Experts of a small language model.
Size: 8 layers, width 512, vocabulary 8192, 115M parameters.
Training: a variant of Muon for the experts, 1103M tokens, 8416 steps.
Below are experts of layer 4 (counted from 0) of a mixture-of-experts language model. Rows are named router (the router's row for the expert), down (a neuron's output weights, with its number) and show model dimensions 128-255. Each number is 500 + 40 x the weight over its row's rms, rounded and kept within 0 to 999. Numbers have three digits each.
Before each expert's rows: a language model's description of what the expert responds to. This comes from a sample of Wikipedia text that the model never trained on.

# expert 16
What it handles: Chemical and code identifiers. Letters and pieces inside database identifiers, chemical formulas, LaTeX and coordinates, such as PubChem, InChI, EC numbers, {\partial.
router:457486530524467456500521530458521521567455513529396474473543582433558483523467567462502467516508438443478496522470485551509468485525489459461527507409511522493559457440573500415495514496529488526476556580551540487553534546551498508464518491551464559539555538452523618497448487496473469478487477484488494511486466513463564448508539529530489534610490496519486548534507486499489452497514
down1:505470491482533521568453519516383571466509533475571561446498448473505492461502457550496517513525448513450541527432444525519518522563535537543516524516470431493534471429485489570456542521449476485449511507504517480457431549538513500518479521523502502475533523486507545471529558485454525438507484530540571566577523466521502457486511483457454460543494517461573448444504499513458528508553
down2:405415449490527482537515447470383507495500479514483522517511503518460555551439476559442560538514502493522548526515486497578496512444439523463489520489563494537501493499458416525575516505576519508429464426481468499498478548484540515453531503462488584510500561491451528429587460524541553534543526539518539471513507472546502560451513462541551519501505558486486477515495490457461527459592
down3:569435512455452476426499545459487486493519496531505496481534496505496505520576537504565528440542510475524569488556481483513514558481515445476457535458513540483482474529570492511487546521430540471482496494520542438525538541516491515468450532567481538467566498553495463554417498494545448524439459585489514503559483507490467511516475593505450481450511460474464538463546529483477474449458
down4:527566487478523453475495542408494574492506509527452501478555510550552450437570429527516467506475516509573464489507528495454465556476475477487564533520536546562501556464430425524485460522423502453511555506548495494439528554467446484526442476435521546444460534495485511597582482483516528437576459471516477544477499451554498527430482520488478453545544567515502451516417436523478491489528
down5:547507480487511473506487483437442502483533492581461499522509452501458534494487469503508498475520537489427499422493480406504518449470522461519500556527489536492515570545480522546485488528583480527482518524539507525494496469478510498443538462410440509496512534423524435599552478462376532527486439443482451504513490537551530485537494537448481482533548521514463567461650448494480509493521
down6:598469458566475521513526505517503504541519500453541503482463471542539507467446508512435494501542542464432534567502436511514533456532420447515523509465518446523514527480494538541461487481527448470544524530505465460468492523520524537557471526441504513520541531522417454518510464421511528525442494485462506456481472544514546547438505499518507497458443546485546421493595514554527505621551
down7:510526533491437443567484524459498507597470553523433457502488418506490512502513511507485466448484463469537467492487550542478521580518495452454486507441472495585545502505549546522465476469539468422566551543518514514445543528463529559552494498555561474470426439514474499456481508468472550516565531529522508530475441453502543527537592506519439457485485559474512534507455535499456565466492

# expert 1
What it handles: Adverbs, numbers, mid-word pieces. Connective words like as, also, then, than, both, and counting words like two, first, seven, plus mid-word pieces such as Contempo-ra-ry.
router:449519490531560517557487474397525445569490505555510458473512482522541548572588538465454506520525516398535541520506499495536475557508515479528517513489461500491513485470455521437520456521488486561478525490555430527518494400524510501405505450514525527394512496589561603443518552460576548528504530458490504509517512538513494448526562535542491449428433492487531541508574527549521484502475
down1:499480527526505577516479503541501480469471480536501504546504507484495508505501569452448525487510550474489546481431530440513588461516487440484472459514473571583433469478529506550451548577461453489336492489497539525502448558497523493476480466482443499489539555478522498528550478434502473532463467542473481486518573477538476493560458503480597516478564524478478507482422515478431486523564
down2:525550440431445425541526567468539448500510548535440486565480490506495477532608443510511562520428498458506448467480524505475534505542535472500502498559509486455499516528492447462520384468462430599527524505544513514569503446491475514550464483469510480451472516467509483484566560572510512500514493498460492549480530528484512538476462560484485490538452470430510415505494513472448425494504
down3:497492500423551547456532517499511511525537470465512476576537434469508463422552491481497489462562504529487578460512538527556508436570548561509521489551545476510547564460546501503507533553480428541502512484506501426503507573401469454449489516500501544523501483480532450558532483539581524554454560507479418540520503487531512426541555558501475495530462441556506509521429456507525523479493
down4:505477488510472513428510486556422397493582407500510455547455452454485512508541461509495490528530523491529472443461459490473494497543451484473505518548535454566518502519457435471519546481500536494576553495499488458559505576507532389521465479386518451479528497529529468475455490461460494407612461490490519444541534518484488582464526467452558585426409489533447567509475519452476547462485
down5:514455464533446489544530474486479540534484526454534517375429438555464466464512516460457470518497450493543534495433462488463501413471487502535491524497501537529465448494558556518493493534506438513469531524586515432489538593432511424455471545423505511555525450581497453518512557499464518527464505467514538459454484508447503521502533427463504527496510489487555527567491586514486493508547
down6:513553473498457474478445501558532589559511553531541474531527544474518475467440565509559495518456465459570494516508516458482419500565582499487566491543504470549498495470507464539538480482531513422508507604475475433533475432483454571522508426513484498529532545519480480515488487565487504546514478492524535526535514510501497496517482554533533512533476520521502517515539527459516527495492
down7:488512440491538497584509482512551519493544593480517497538559471528554426513516518508507531463466454481450493528480476441536444532531503518543490512528455487559496454515450502509456461505470526542510484480558540500516541566608482481443489423479561497495450430455514511480517447541488517464535455571446433438591399455485504421507574475473417512501413484456493470579510445539520514564590

# expert 4
What it handles: Year digits, closing marks. Final digits of years (199-3, 202-5), closing parentheses and quotes ending titles, and word-final suffixes like -ation, -ity.
router:447454528473470518476503524454558494539505531492496502549471507489501491495539463474443443479517466541496510497516498464560456537542517486509554441471537513501517434553502496606536566451507553515512439542503503510534512485473445506491466456554531506549500440466426493538464600436501479444528491438489478484525488529482500471504508539467507514539507394478524592490499469494611485522517
down1:482506448397503455441544585541476538552608558477483484464495463453554482520585497499560462507534623537429509528498568534532511454533579523536443459533507500524584534506506501533524493495521461546448539528482502563461496456459535521485499416481448462541472528556522526517564446459489491556476553507487525562543433562513492513497463428505508479452459449537509612500478536551515501507540
down2:492407563470487583464520483511505513491494524505538456435514486545529490492398489527498512523494599506429436507495530441530487519542469557510467532430391491519512465511552500530492447425482448458539538479475497523516446429538546585470535506513486536518476465492475492561588503566555563513435492501529504534430497467507533487542473416571516410418577458468497503472397483529525470551512
down3:557448413520441519507484511518521481409466555504557514519541516445580495514548564617539527438515437503508468526481491456456563460543485507463495412466496512412535522401484502485576548544434533476438487487488526557550511629453452547396430470499516478554501449551524468452452452486546487532533468571475560473561420422478518543496521497478526522489552480512428510497516428506464472456435
down4:451473484520543563490548500513577476538574509444521512481534544495505441549435456490562524514539517525517446486533521523482508474555542529411371520543490452531506488464537560438518472510489484529465562498568594441508545538488554567537546428527505435492519553532498541499447511553540544486579494549558439433519532542532493596555562499464489439509472535469538555457587510423428493508501
down5:489539453446457534452510457449475519496386438511511494520479470457507428512530424448532461464509491521472580528460486486518484447505482500499534513539491478537523457445494511516492446500413519498521417541529438526442558485554477491537529434470545528558445510453507450502586517581489456483449482572472536497480437528499544429505459564432484481467453540479506459561524514498494522569449
down6:483511526475422536442477447486572528469503478525549613479502540546482507502518483517476486502488538547557407483597562526461515481532489510534556499533428519520537470542490466538489455461495474509510512583417555550444499522462527577428514474527500506496530444542509494447488463503509452529524571436487545510495509484562511512482492466522490493497504459545491450568471475530511483551470
down7:463550443541470461524587561497534501499450550484525451498462530503445576483520498547507473542494478480504566500463521464551503490532563506519492450552480443512493533491467498458430475501434541462540472507488508530502509526450554547476541430449545514408417486506465551537601501506444483435516403503464410462511522481494506547475520493548500525472539524469554569512447478503478518525476